config.toml
hidden_size = 224
d_expert = 192
vocab_size = 23917
init = "normal"
init_std_down = 0.0
beta1 = 0.95
lr_head = 0.00392
warmup_steps = 200
schedule = "cos"
max_seq_len = 1024
max_steps = 7301
Below are experts of layer 6 (counted from 0) of a mixture-of-experts language model. Rows are named router (the router's row for the expert), up (a neuron's input weights, with its number), down (a neuron's output weights, with its number) and show model dimensions 56-111. Each number is 128 + 24 x the weight over its row's rms, rounded and kept within 0 to 255. Numbers have three digits each.
Before each expert's rows: "mostly gets" lists some tokens that are sent to it at least half of the time. This comes from a sample of Wikipedia text that the model never trained on.

# expert 2
mostly gets: " W", " D", " T", " H", " San", " Sh"
router:134062172094107151139138118092146134118111114097128134118163113154121081135113152155124086089126095095106124140098127116143135116097140128143125184159123077133117111098
up0:144124129117128128101108156154089180120171138124083072091119164114124109151134153098118139122128125147139126101128142134102132130145141176111149116119128132121086168142
down0:137175080113108072085111150140113139144086095171110119128140077159093100110193165139129097159117118121145152074141122141137142118170110082139124125137140161150148161136
up1:095122106167144084093067158121116171140113154122128104134092156118141142128146131124101109139144132144141110127126142127118132134133163132104132090152109126086152149119
down1:123143111164093133094097114157137163136105131126141098128129154149132103165125069112126076116125110154142163169101136132091128141118102169136102135091118103119117150130
up2:119123119105123135137101173109133156118111142111098140112104126146131143148117122115107112114138118122156133107101183149128185115174093137142152130166102140107152156131
down2:125070062140116083103184138102133096118102110132147148127148103126109123123124118136163145111123138153159108140168141157088129122128155115126130162071094087130171174131
up3:130155109158145135100101164104086157130112137113117160116127154114173143139162117130054099149149139123138138128133145156124138129129136123090146093142103139113137156145
down3:153095112125116159140100145106099117076144107103138147119147099154139135133121112159122146144146110155131153112091107107115123142124149165147123141115122133148156117124
up4:127109132112121109107126144156136169147123162164109113162120161138124133146174129120129096117106125128130105125118140174115157130118138145129145133149113111092166188159
down4:085145130121138147128123096146122138163136113131092114106112126105133127161111144122150127114145063146105165150078096112131145126141149120092127135105187159112163119139
up5:114110113152138083111072147163125133150152173127088131130111161114141140148140131139152095151135136149125069120121168152089148142142144101117152120135105151114141169130
down5:105150109131142102147146176142099100164127101127104139152144135154134148108112065139161090107113166122143125179119148126108107171121155132131168151145109145106138098121
up6:088156083154099084126112131127107155114150161120103112132148153127152127141130117104112138136144153135114126158128158184110128142148146142139177102127119141092110169163
down6:071131098158138112140106109144081149108160158162132166116122128107134035154145082154087156154101106131125116110121160145129103105139110141135110139112164140099147138123
up7:108132115122105107134102186131135165132134160128131125139138158106161114137173108098123134129152132150107107144115138144121158181137152141126142113153137154113140147124
down7:152128124171132114135132099116156146114107137141133113143095128134102096119142157107090102136171122143097143105136121106109167076111110175146145132128086124154146111121

# expert 0
mostly gets: " G", " F", " have", " Gr", " Sp", " they"
router:147071170099118149135140106097147131119110108094133155111159129149134081150127148153119094096144094087109126141086137114147129123107144127147125186158118087136112118106
up0:117128122136136091128103160100128173132126165147089119150113136093155129151150132127122117107120083122144113142136150152097116125123164117112151136132106155089138168113
down0:193103149107111124088155100110116106164121101094130134114137144160133162141151110121140157105100123093106124149139138151167154128125110081154133077137139108166167169148
up1:103151089147119130134117146124112155122124149134091143139110148127138122149158149101096114152139146118094110089117158147078136161151136119134145118148137140112122133130
down1:142106095140118158141145158105077180160127126170162095083092172153136096161131138117093126092135098123097144128105147105130069129147114108148129095140149165178108125132
up2:132094132083116155145137118126114149156110141145123140144184167139131088113143115149113090169131141141111122159164150113124123117132154150165143112148121098112133098130
down2:157162113152110161102112109128164104119122080104177102112150089105157136111161115097135105163110144163104095144140096110166084085143120119128111145114111160127098138169
up3:109131139147096116103081168118098166136158170128105119136139132133137127146129127103090122145119136139125122123112148138134138166109146140125176111157157136123115154104
down3:111113137143112112149145118155146119100123142137132080123133108116144095130161144131136131095145155124132161106138119087114132152157147103094093142147134182114129120134
up4:096113125125120105131129157129115175155124164134087113128119150125147112133129103110117114150160122117120114128142146150083166141127140123117143109145119121118122146133
down4:122108133157105127138145119161099139110147145111138140085101124051118155115133103151131122095120106128118104164146122114113136099137140136127122148182128113148124126141
up5:139150123148113122134122132100125139138158129107130145129125171112143128113131140145083143155137124148110055097093166164093114106109161119145113165124101151120128149140
down5:146119129135161152143069148116125087163116096127120120143165135113105130159198080136135149121115092131137143102110173109133166117155078145105116145109101165098092141133
up6:084128124130102086113113151125115166133101169117111133130129169148127141173171137099128122117129119147154093115159112138123143142147139121085127136132151085101118139101
down6:126134128140122097084096099112122134140103086123123150133099137126144143148130155092145132107137101142129146155126138087206146097126102164111130129145144128126140092098
up7:124121128108099121123098143165132149143125155133073124148129166100191146180165136123092105124119101115141101134109168149099143147132136103109142136121092145094156153124
down7:140193112125110117145126159111102093140128109118147093168137121104129119123123087107151135134118151135130130134168044097105167131111081169085133091091168102154136110131

# expert 4
mostly gets: " JPL", " MPC", " (0)", "|---|---|---|---|", " Succeeded", " north"
router:088164115165089159082152129184073088115155191094117106126103126130121099102119134076121117119144127116131146129163124090098116164107125107118124164122146136124098136127
up0:069144140152118146119107114104153131108155168116119124157134160116123147109112123118129078104161106150147114091092119123135136174173129137174151131134157136144107097170
down0:115095143183137114119189149149139134141157108114139141130124074136105168109118125090114125128129140133161100095162152172132169142131148124161098092151117140102107116089
up1:051140120083107124091156160117094136160113180109155135121133136121152140128140113117142129108156131120158106173142117120162113145106129155115092134138112165122135157141
down1:133085141145116118150085159146113167132135089114154156134121107125140141127128081144173072118143112146169104138122101112168151128115123137133082132144128131141131146168
up2:097170096135089133101135161158095108109173142147128091107106132126137170115171110081140125125117140106164122140123121152134123159145109114113155085123128148127146159129
down2:100159105132141135132153131178094146169090030110129126110094159143156153114141134173106113149110144147144092119169110145138110131127154139101121152187101152141134097144
up3:159113163117136135106140128139097108071152152149108138079102122136150147124100128088133104085169156176169102119130109113141146129142167162121177093142095115117136132130
down3:154153156131154105124095108136166115091102129074128101102120133141185158140130077065145147157117128101142147170147131121104132128132124156110166133137150095141142115118
up4:113149139088110120118126092108111135167155154108112153092133142136150118133159163071111107109117155136143131101137105114118094116154146129178137127137143135122115119161
down4:149113122152092129142118134158138112119132120147197137103106153149147120138122142145126112106075160160117156125133105093142128120125139120116120139130136111094128153167
up5:134131129125116097139105159136128162128117143134122149169147164117153124141116157149115147136133113147135066103108141166160153120144144132107145083117146143088132143131
down5:125129156170137122152162148091156143110142114158111125139160153123172115148103128146112146106160120138162090158145078133144120107089117095163131128143160124101104152158
up6:148092137094101102082123150119087100150166122115148162133111152105127098155146086130127158173134108112136102104104127116136119116093137168127130109173189109082109103093
down6:119109131100155102123114100115128142122139088150104148149161103143143107179171152101138094128134122127098125156130152160130142165097133182111124134121111137107126077165
up7:103151143144104131144114169089138118127105087123130154146100144164172101119157150089124115163136138114125146122115152137174150143116134121134123135103162163112119148144
down7:122125135103148115164167144176116112152102092146128125162076121106064138119140120181116105099140088102105101124152151123135087165109180159068163172135143151144128123141

# expert 3
mostly gets: "ov", "ly", " well", "o", " Un", " so"
router:164067176098116157142125123109132125125124115129127136125159131121127058145128136155133123091116091097156086133106143117119118115097137151147131196157126111114132115087
up0:081135124110139147111084161068123132143146114166098129153119142175120107158166090110153136136155136130156121106073154131150082115121147160121141105167105116162125114129
down0:082140073098106142119163120113119107112085101128139110121109112139105151094138141100134102135139115128118108152103139160123147144109123140133120181132104115140089100131
up1:126133125127125084120113163138085144122108148117121144141141139135155123146130132138082140110140127133147123144131165147103151137154127134090150096146111087134139160151
down1:124133107127082182165155154138185084141094124153158134110143169116141127145148120114092153118138140157153173128105180176105150109136163115112134153126121157185135081097
up2:120147124149106094115089160155121123166184133134089146141143141142129132169119113119092138136136133126146121147138179172155184160097150146108158116140120121128117163140
down2:139138154149157117093151104129118148114144090141143173122162135159163097135072106141107091160115123111101135138093126129161142135110149144179104128125154110146089155105
up3:109142123124107135130102161125094166123141136153105153148136192132160117149189165137117128113124141154129140146125155130117157120130156149117135130122117127114140137121
down3:138091153155113131099075128118070123125112078138159081107084126177173141088108165180125099113144118151109108134073126107144136117125121119144121135111124138135087126133
up4:116105100058134086144094172188120122154148129138123143190130134142138086143178123129087095152101143126148139158156121145134130107132146158160146164152111126147128129102
down4:121104113124117087161141120140142072086106185153148126141163126133086120080130123173155120148099106133121157128145101117131138108147094168173108149076160132121157127164
up5:091130118120117116126095172102125147148132150126095102141130119145184119145129142128120154141126125127103119141141149177141151144141172122107143101076142172094109141153
down5:130061141115126135134152137093124118124134143100129101075162149128095078116143158129133077123099084092130153130136108117158160099145147146147067152098110095127130121147
up6:135111138099117098124116146119110186137146170158074136130112158079163135155111143118088127139141116134114115119134143150121140163136156095109164101137107126099138151148
down6:124104108175134137098140117101164110129143061129119159100125169152106123122155088129174092140122116113092184115114095134169095116103092147125170127146144096126131109138
up7:114126137098109115087105156172107128150120179139074124132137166122140163139108120110094108149141154137123154125095169153106151145158141142115147150149115092096096157123
down7:119140118167103131110119131138127090080067091209162187132131064114109149088118094114098168128112129077142128123128121107124176122149147160124123187168111127145106103132

# expert 1
mostly gets: "ing.", "ed.", "es.", "er.", "s.", "ation."
router:132159107129176073148082148105153154145123110165138130139129126120118181143149103135143153163118150166128129122124118176145120108152117131120127049109123140137161151141
up0:136105155078128146163113120144119134107156149149126137130128099158162135129143122133130162152072142139138109151178144157118138089126143165159150114123126145093166130111
down0:159123100108087147134159129127124157085152114126136118132098085114139103094080142119092106144105153130175101135135097132133128146133134145135099165120138137122190118112
up1:101133110117096106120104151118127161116117142128072125146149160121146147149141153110105131110149113128136088142106144164121139135108130114118148118161096122113157155123
down1:162105062139135095110112128129120112099151130135166149131179082067138121154131166153127164129095155128117136153180112089151118181089111137156112132068140144162149155150
up2:145170110102149063135134096111135103119115142128089145109143167120144168104132109107156137124144128129159114099097156151132144142154178115076129136113118106125092129177
down2:136146108122146078099165128126122128099132140132160124132170096134155132156110130100133112107097124192144135126158122139131093121111130103108090102082131159149109135137
up3:156125154153119121123122152140139164099123137074165129190139162154124151128152085152113130118123124146096156096112132139095119109122087137105142125127092080117145149130
down3:141126114134136119098117116127123112116118106125144146132146137101116110102099163114084145105137155114137150119123135154105100100113111143168156134122160142111095128140
up4:112145170110152121131142147124146141145111114144135143165142148133137104119140106093110119118125101105100113163099140139161142122089151147163138155099107091155113111138
down4:140133141162090142166122130121173127121095114114154105138134127098151112176164147121170121149147140101137143135099095117184086134077164121149103124154123095133138127119
up5:102138121118123126079131141083085125124140141117130147135123196119176139167145135124107143173123122139143095108166141128160142139091114113159135137134111158099150130114
down5:125121135098132146134125153116086100120168094093120142158124109145162162127163152136121185152163110118123131076138112133142092140107076134149114127143139109110104134090
up6:127158178132131137153098154119091155112114137109110128087148126113098108121105155117144144164106127164157145109155123171095130113139183125147135104119150161137133136099
down6:125108099126153172077144145099133131131122129111148132099119134129156130098140092115128149083131141095117130144140154119127146132138100085160135109127152144162110159126
up7:167121101163150122086123082120133137128154126101116137109128129148143089117141097068117138127118133112118150094130120055127140141150150176100135120142145158135144094115
down7:140112187149122153153167112174124127138136112108159139122096161101157150101119115158106102082114143105110126120135136115104111182063134123171102139170141115152105139138

# expert 5
mostly gets: "ond", "ach", " all", " further", " Con", "ab"
router:150070187096118139134144115096132136119109099104129149126150126120137078138116166148135085088163074109109125158100127125135129111110137141140138174163133091136119107120
up0:130107119139139126130108131163137179133139122093092136167116153059141108121129102127114149123101104152118102168164120165128190170134119140104130153120108095104132107137
down0:125164106143122148162111094149151091115129155137126126119130136133145117137107131133136112093127107125111113159117135108142092158098119153091140147090115097171124104144
up1:109141136127128135098099151147116168121106162137112088152141155134137129156172107123098102133137151129121129141131163163109162155141133148111145097120131142118142158156
down1:122121149113088117100145140173150134143069108128155126155113112130144111154152107126148133139103107095073172112182110164149142135089107149105124094164151114126117183164
up2:111094119127107103139081146142108147133142177128086143128137169116116114137168148112123131160104142129135128104139145151129125133119150127100155105092120163096115179121
down2:158121112138139117112097096155139113140140094108089081120173090138111107135158142121138136128134169126125125205153128118157126178148102148131100148141140117117142100112
up3:118132147133147123112076140159127137151125174072087143115140171117159134153128127123134118141122103139135104140123149164125151157145146127111118114121131136134124175138
down3:115152165149127102118122129137179097117099137118167177154184167116108115126084128134096138132117154095139160110159122106123117129094133092146105146128135132138113149093
up4:100149131114093113124106155159144154122094118095107125171127151149141158119144138105130148118170133133104128128101101127106113101109188174165119128118113066138162131165
down4:092162126103144100122142127138176119131137162107080137134181139181160124129108114160120110115094159146109102101145118110141133131096155130084155137136132145116156129130
up5:117154117158122105106094141118108162153170159120094154160142154119143126169153155116131128132130156137120106130148139154132126139104145149071115110108108152099137142119
down5:128121137138127132073182115107106162148137147122122081110097142143135118098133119132140134105141134143159107142150110127103099125118142090150103106135157114086082121089
up6:130148122143100129109102151111089166120134151130109115138138160154158136137143103112098128157129119123069139187144164163126158132133175140108141103108125125120088156137
down6:183115115146094157131139113182103151171096122152135124107126109102134142143120154139098147134142165144124074115097082110123088079116099136126142122120104139140128136188
up7:113137088133106135131112135126135158169156139121084145146126139137135165166164094121118123125112146135089107116107145151105166109118117088116162082105136133133142178140
down7:135158030123141164134127084144140085157115168135144090158065158124148134131106157146127147105098120155128169135186117109093120148125141120146116128123142169118137139127